Weights of a small mixture-of-experts language model, trained from scratch on English Wikipedia.
Experts: 96 experts in each of 14 layers, 96 squared ReLU neurons an expert, 4 picks a token, a softmax router.
Training: a variant of Adam for the experts, 771M tokens.
Below are experts of layer 8 (counted from 0) of a mixture-of-experts language model. Rows are named router (the router's row for the expert), up (a neuron's input weights, with its number), down (a neuron's output weights, with its number) and show model dimensions 0-127. Each number is 200 + 30 x the weight over its row's rms, rounded and kept within 0 to 999.
Before each expert's rows: a language model's description of what the expert responds to; "gets" lists some tokens that make up at least twice as much of what it gets as of all text. This comes from a sample of Wikipedia text that the model never trained on. Tokens count by the router's weight.

# expert 58
It responds to: Surname initial letters. Capital initial letters or short starts of surnames and proper names after a first name, e.g. R in Ryan, Rochus, Richardson; also table pipes.
gets: " |", " R", " B", " H", ";", " G"
router,166,209,210,218,179,172,203,239,177,178,165,167,215,245,202,202,184,160,223,210,188,184,236,251,206,180,165,184,174,162,208,208,140,231,235,201,170,219,186,170,222,210,232,160,145,184,235,192,157,180,180,236,174,182,230,260,203,208,189,234,160,215,175,187,201,189,249,197,180,186,213,254,170,218,257,239,187,135,283,193,155,224,223,201,229,204,165,209,173,200,258,169,187,226,192,255,216,210,199,207,227,216,185,184,190,178,173,143,160,231,215,205,249,176,195,182,144,244,256,203,213,165,160,201,197,174,250,209
up1,173,132,195,189,203,197,116,222,213,201,237,190,223,172,204,196,165,192,222,194,213,199,218,156,147,204,161,229,220,184,211,165,249,189,227,160,172,197,220,196,196,231,180,220,205,199,176,202,193,158,207,221,170,267,135,183,244,217,230,245,229,198,217,198,224,241,171,229,176,221,168,172,175,223,232,235,209,219,241,207,164,280,201,201,139,247,167,178,258,164,204,163,197,214,177,124,197,171,245,183,168,161,218,199,205,192,170,234,184,150,200,216,173,161,191,167,181,168,195,156,185,197,219,209,238,222,206,208
down1,206,159,186,187,169,211,147,184,180,224,208,212,173,197,232,212,169,233,104,205,214,222,204,198,209,156,133,198,174,209,201,184,215,238,180,207,196,183,223,190,217,208,251,222,171,151,201,185,159,216,167,171,217,221,207,184,153,229,256,162,213,160,182,237,268,203,182,231,178,234,258,226,196,226,224,170,212,184,221,177,238,187,196,252,170,216,190,209,178,176,233,248,207,255,167,173,183,237,168,175,209,240,204,200,269,202,216,190,199,125,181,242,221,232,208,170,182,189,151,184,210,174,211,215,130,202,217,179

# expert 56
It responds to: In, as, a prepositions. The words in, as, a and an after verbs like was, appointed, selected, plus table pipes and Occupation fields in infoboxes.
gets: " in", " a", " as", " |", " In", " an"
router,247,212,214,170,250,220,182,209,228,238,222,248,155,188,206,199,236,180,200,259,225,250,182,198,216,223,185,172,226,188,202,198,174,172,219,176,229,244,210,170,201,178,195,170,226,181,215,159,176,180,179,212,148,183,231,176,208,246,170,220,224,227,142,204,216,192,159,176,177,224,189,255,232,207,253,189,183,234,172,228,212,189,182,263,166,170,243,173,121,206,205,226,185,207,201,221,165,227,125,191,206,211,232,214,240,210,210,128,202,225,174,182,226,228,194,205,213,197,186,133,191,198,179,228,209,231,191,288
up8,144,195,186,188,199,208,145,172,247,182,235,207,212,230,216,197,215,150,186,176,213,269,186,174,215,219,164,175,158,189,135,196,186,169,227,251,202,277,144,206,190,138,226,221,194,180,221,232,165,210,216,186,149,171,219,213,199,159,179,183,205,205,188,217,235,207,239,213,174,180,216,229,190,200,143,247,191,228,220,193,199,171,189,193,215,201,202,192,186,213,208,190,185,188,213,152,183,254,138,157,191,215,181,258,251,228,201,174,198,171,194,182,224,175,207,152,222,164,200,260,165,233,195,273,144,195,216,176
down8,216,208,239,180,225,193,199,132,177,235,169,167,206,141,233,178,181,131,172,197,188,235,190,203,199,172,148,169,200,217,175,187,189,206,210,204,234,235,196,219,203,166,253,159,166,113,188,172,193,183,199,212,188,179,185,161,187,219,174,221,197,217,219,221,227,188,272,232,215,184,235,284,180,173,223,218,202,264,218,174,176,254,194,172,208,196,190,208,218,181,193,216,180,241,210,192,166,216,158,208,220,203,210,201,235,174,194,197,158,225,208,239,212,166,158,156,190,214,199,134,203,261,191,251,162,151,163,182

# expert 23
It responds to: Table separators and spaces. Markdown table rule lines like |---|---|, blank spaces before numbers and years, heading marks ===, and leading digits of years.
gets: " ", "|---|---|---|---", "–", "|---|---", "==="
router,185,208,234,172,264,263,176,217,189,210,258,188,206,178,178,213,187,214,195,205,205,253,133,241,177,194,166,163,213,193,229,168,173,172,163,240,172,164,196,211,186,195,231,167,178,222,233,251,221,203,209,193,236,243,174,277,200,212,173,195,196,174,213,182,172,243,171,170,280,216,146,222,222,180,185,234,198,167,179,219,217,207,155,175,193,158,200,185,188,224,254,200,183,185,183,195,213,184,213,192,203,186,235,195,198,152,246,176,172,175,224,185,188,164,209,259,227,222,188,222,208,175,274,188,237,203,278,214
up1,190,183,209,224,188,193,181,232,194,219,215,186,212,190,155,225,211,196,194,174,218,246,273,226,224,166,175,205,199,200,168,226,145,171,204,215,203,240,187,208,180,221,172,205,193,179,165,212,266,215,213,183,161,255,198,207,178,219,185,236,191,189,185,180,216,139,204,244,206,136,242,226,149,237,154,163,234,220,225,173,209,213,181,252,182,218,220,160,174,183,221,143,157,198,237,213,203,261,174,288,153,192,200,257,180,197,180,201,136,187,207,229,147,188,152,210,180,183,251,209,181,242,203,224,203,231,199,175
down1,192,196,165,221,228,256,224,245,178,173,219,200,174,189,217,244,175,186,219,201,187,213,202,165,215,206,201,195,220,76,263,181,178,222,237,172,183,173,226,204,187,167,154,214,201,232,270,175,191,226,170,203,145,176,185,214,207,207,176,141,160,177,253,130,215,200,187,185,216,268,175,236,178,180,166,198,186,225,213,183,201,203,176,171,152,184,192,212,227,197,204,185,237,237,269,151,208,206,222,218,232,205,267,167,176,216,168,211,215,198,151,220,200,177,187,209,212,211,214,195,188,241,211,204,194,248,225,205

# expert 38
It responds to: Digits and measurement units. Digits, parentheses and units in census and geography statistics, tables and coordinates, such as 461.6, km^{2}, (95/sq.
gets: "2", "5", "3", "1", "0", "4"
router,186,243,152,239,209,220,179,158,225,188,234,148,159,162,164,203,214,201,182,210,198,167,198,214,132,171,257,226,168,207,177,196,239,199,237,169,201,152,117,177,215,200,251,164,214,219,235,234,188,146,246,184,206,196,242,176,207,191,191,142,209,191,240,162,245,240,194,226,176,201,231,188,223,214,134,189,203,196,214,178,198,186,230,162,195,238,193,159,156,206,164,218,177,250,206,203,212,217,226,229,218,210,182,229,231,225,242,234,198,167,221,202,233,201,187,177,178,188,197,212,190,260,160,273,210,186,163,225
up0,151,213,248,173,203,201,161,207,221,178,241,219,169,208,239,196,171,235,190,171,238,198,228,185,200,216,187,239,184,178,164,198,224,136,195,181,285,200,133,190,120,163,185,210,173,212,177,206,153,169,201,199,188,225,159,186,267,169,224,223,193,255,230,189,179,202,170,143,178,226,204,197,158,205,208,163,204,145,193,226,207,210,167,166,208,183,162,169,205,189,206,161,152,192,202,179,194,169,245,205,178,174,201,154,187,157,238,189,200,205,203,185,179,143,229,173,192,187,170,178,195,165,209,173,207,164,262,140
down0,218,230,172,200,208,167,197,202,193,198,232,194,197,201,247,191,266,191,169,165,192,193,155,205,200,159,159,180,206,156,233,167,213,177,191,243,166,224,178,220,267,218,204,245,212,183,198,191,215,176,174,152,111,202,198,170,163,282,236,200,215,225,179,170,232,163,172,199,251,213,206,142,188,199,176,205,229,192,165,189,199,215,170,235,163,180,205,217,196,215,240,248,251,190,223,222,202,182,220,199,188,198,194,175,231,185,236,181,146,173,144,234,233,260,229,247,251,221,170,224,195,231,185,230,182,254,219,185

# expert 57
It responds to: Consonant pieces mid-name. Single consonant pieces d, v, n, t, D, V inside names and words, such as Nithsdale, Sydney, television, Nov, Dav.
gets: "n", "d", " D", "v", " V", "t"
router,215,263,260,156,151,269,207,221,166,237,218,157,179,218,159,133,178,232,170,161,190,167,174,136,143,208,225,219,227,176,179,174,209,211,234,203,206,214,208,173,219,190,240,172,266,189,162,185,151,245,203,237,144,178,208,187,158,216,184,218,206,174,204,190,224,248,227,187,239,225,181,188,181,191,194,193,187,251,180,203,204,156,203,170,221,226,172,186,155,244,205,199,192,167,182,195,201,186,219,167,141,209,175,218,215,216,145,210,219,188,202,162,205,224,162,166,159,201,236,239,186,167,172,159,199,176,221,177
up8,159,193,199,218,231,178,226,219,193,230,204,196,235,225,151,184,244,239,188,172,222,183,188,186,235,196,189,173,227,217,166,200,199,199,211,179,228,224,126,172,190,219,268,269,217,187,149,209,200,228,234,206,157,222,210,230,203,239,194,204,176,252,158,188,209,228,205,213,210,256,206,186,179,208,212,243,259,211,234,166,187,206,193,226,159,212,265,254,202,212,208,170,121,151,258,221,213,229,186,224,166,187,244,164,199,230,229,146,221,191,191,213,270,194,202,190,153,197,195,232,175,182,188,186,235,161,219,236
down8,168,254,184,232,201,232,131,215,188,221,233,179,213,213,244,180,204,235,169,223,198,154,226,248,203,115,186,206,219,187,179,189,184,223,171,243,209,227,179,233,177,227,192,275,219,211,206,142,188,242,207,153,201,276,227,240,127,212,164,213,148,244,190,228,211,201,198,227,166,153,204,223,211,216,214,196,194,258,184,142,168,206,185,214,181,219,225,165,238,250,173,196,191,215,182,151,185,150,201,221,230,228,192,170,218,187,186,176,239,224,202,199,197,186,207,155,200,206,176,221,200,188,184,172,211,143,201,184

# expert 33
It responds to: Articles after prepositions. Articles and determiners (the, a, an, his, this) right after prepositions, often in sports careers, such as "to a four-hour", "in a 96–9".
gets: " the", " a", " an", " A", "A", " his"
router,239,180,138,203,204,157,205,167,218,231,168,178,219,204,249,146,205,169,212,185,205,187,196,162,207,216,194,152,238,214,182,195,164,232,182,174,210,189,192,156,227,209,195,164,221,207,206,200,197,214,202,215,224,134,232,179,154,153,264,237,208,198,216,161,225,236,149,189,172,239,218,232,237,207,241,155,221,228,159,198,245,220,236,206,259,208,219,209,223,280,275,206,237,240,193,155,199,218,220,165,221,222,184,181,261,216,180,170,206,173,164,163,199,210,234,172,232,217,180,197,219,187,167,239,219,186,216,246
up0,231,170,215,196,191,224,245,209,244,132,264,205,202,190,209,241,191,195,150,176,242,191,177,203,152,208,195,238,143,155,250,221,174,213,176,170,165,240,193,152,214,258,198,225,236,206,183,194,220,170,180,204,181,196,200,194,231,169,243,211,154,214,221,199,182,170,214,278,182,204,164,224,212,170,179,171,205,192,207,193,171,232,195,177,194,150,105,174,218,211,204,179,197,218,215,203,249,216,183,211,176,227,224,187,211,245,187,169,189,260,167,192,217,234,169,217,200,235,204,158,246,237,245,182,229,169,154,172
down0,201,161,194,222,153,208,190,198,120,193,209,186,203,198,190,148,215,191,219,253,199,197,138,243,122,192,248,190,221,135,227,191,121,199,158,204,165,189,194,237,237,249,132,200,135,217,169,203,213,186,177,216,197,236,196,203,231,215,231,216,242,195,198,195,171,192,192,224,191,196,173,173,130,180,137,177,218,209,218,250,172,192,218,158,198,195,151,176,247,155,210,212,202,217,161,242,186,207,172,179,177,163,252,227,197,227,182,185,179,168,238,196,236,186,183,204,212,181,189,201,205,199,163,199,192,232,212,208

# expert 14
It responds to: Articles and determiners. The and a at the start of noun phrases after of, in, by or sentence breaks, as in the Japanese army, also States and British.
gets: " the", " The", "The", " a", "A", " other"
router,185,175,186,228,177,148,196,187,190,219,234,201,193,153,218,233,203,173,197,158,176,202,211,209,150,176,154,185,185,240,197,186,213,257,214,240,128,171,237,222,217,188,245,210,161,249,220,175,198,204,210,222,232,165,223,199,206,169,221,166,207,131,128,186,217,177,197,203,174,255,253,232,209,242,224,220,211,252,188,195,220,212,226,224,211,244,224,247,155,196,171,202,216,179,202,206,174,219,249,175,201,233,226,238,227,171,237,122,191,187,223,239,251,249,198,191,173,199,162,204,201,231,174,230,186,225,158,239
up0,224,220,185,188,171,161,197,198,266,267,222,233,160,185,182,181,191,232,225,206,196,291,207,197,179,195,181,194,210,146,163,216,207,225,193,204,177,184,182,229,199,181,170,236,163,205,216,194,190,183,197,241,257,211,227,244,280,211,189,217,177,169,212,245,167,236,186,201,249,211,161,232,203,211,194,207,206,220,248,176,198,192,206,192,207,196,174,210,171,217,261,212,238,216,185,227,152,202,141,177,195,224,200,225,218,223,188,190,132,263,193,209,226,178,289,175,215,157,229,220,177,216,147,195,224,219,228,161
down0,191,194,185,176,208,187,154,143,151,184,225,203,196,160,186,177,210,189,204,211,251,176,209,230,208,238,236,170,196,210,260,173,262,235,143,236,192,231,183,227,195,208,243,205,213,210,191,160,175,139,218,212,176,187,217,224,232,248,182,172,200,158,185,219,226,155,208,185,203,204,225,243,269,150,171,184,196,190,182,102,226,223,197,164,199,196,178,206,188,263,181,221,193,179,181,212,245,203,239,161,251,204,234,179,215,150,179,196,231,224,224,163,207,166,209,196,217,201,175,183,149,227,194,230,191,227,147,151

# expert 24
It responds to: Table row headers. Word starts in statistics and election tables, such as P(op)ulation, Total (form)al votes, Registered (ele)ctors, Ch(ild)ren, plus table pipes and numbers.
gets: "|", "g", ".", " pop", " reg", "/"
router,223,242,181,179,239,192,248,151,249,259,243,226,211,195,200,213,228,206,223,214,180,186,194,220,246,201,208,225,154,179,223,169,251,186,169,183,227,193,203,176,215,209,154,253,239,236,164,199,184,170,233,170,230,231,217,215,205,229,219,261,254,135,223,182,211,228,227,208,175,228,136,192,195,220,185,158,157,191,209,193,168,193,168,167,143,217,219,191,188,209,229,224,204,197,216,148,193,198,160,162,221,166,213,248,254,208,158,183,189,219,258,240,204,161,191,181,202,205,184,226,206,185,141,160,203,148,173,158
up0,168,209,127,224,128,234,168,182,213,208,218,225,247,197,202,203,236,231,224,240,207,177,183,231,205,267,230,245,220,223,223,185,203,224,217,229,173,225,200,175,148,244,193,219,214,199,199,215,230,224,140,221,153,137,189,181,206,167,196,200,199,219,169,143,247,213,191,192,215,219,215,214,221,241,219,196,229,190,203,218,223,254,198,203,152,243,134,201,187,196,238,219,245,208,196,175,242,197,221,153,168,240,193,160,261,194,163,182,176,232,189,218,221,189,222,203,156,237,230,226,177,173,168,248,163,186,204,151
down0,185,155,176,251,252,186,189,223,160,161,208,244,176,182,210,255,158,126,206,133,211,218,232,177,151,208,157,144,160,245,166,198,181,202,182,224,164,197,219,174,186,185,195,192,152,174,161,188,198,194,207,164,236,236,215,192,220,141,231,231,237,167,249,192,157,216,195,193,225,161,188,151,219,201,222,209,218,214,249,221,195,184,205,156,277,214,241,223,261,228,171,185,183,167,190,203,182,163,185,223,232,209,192,216,157,204,179,227,192,202,198,143,169,220,223,201,224,177,200,191,174,163,186,197,205,223,155,222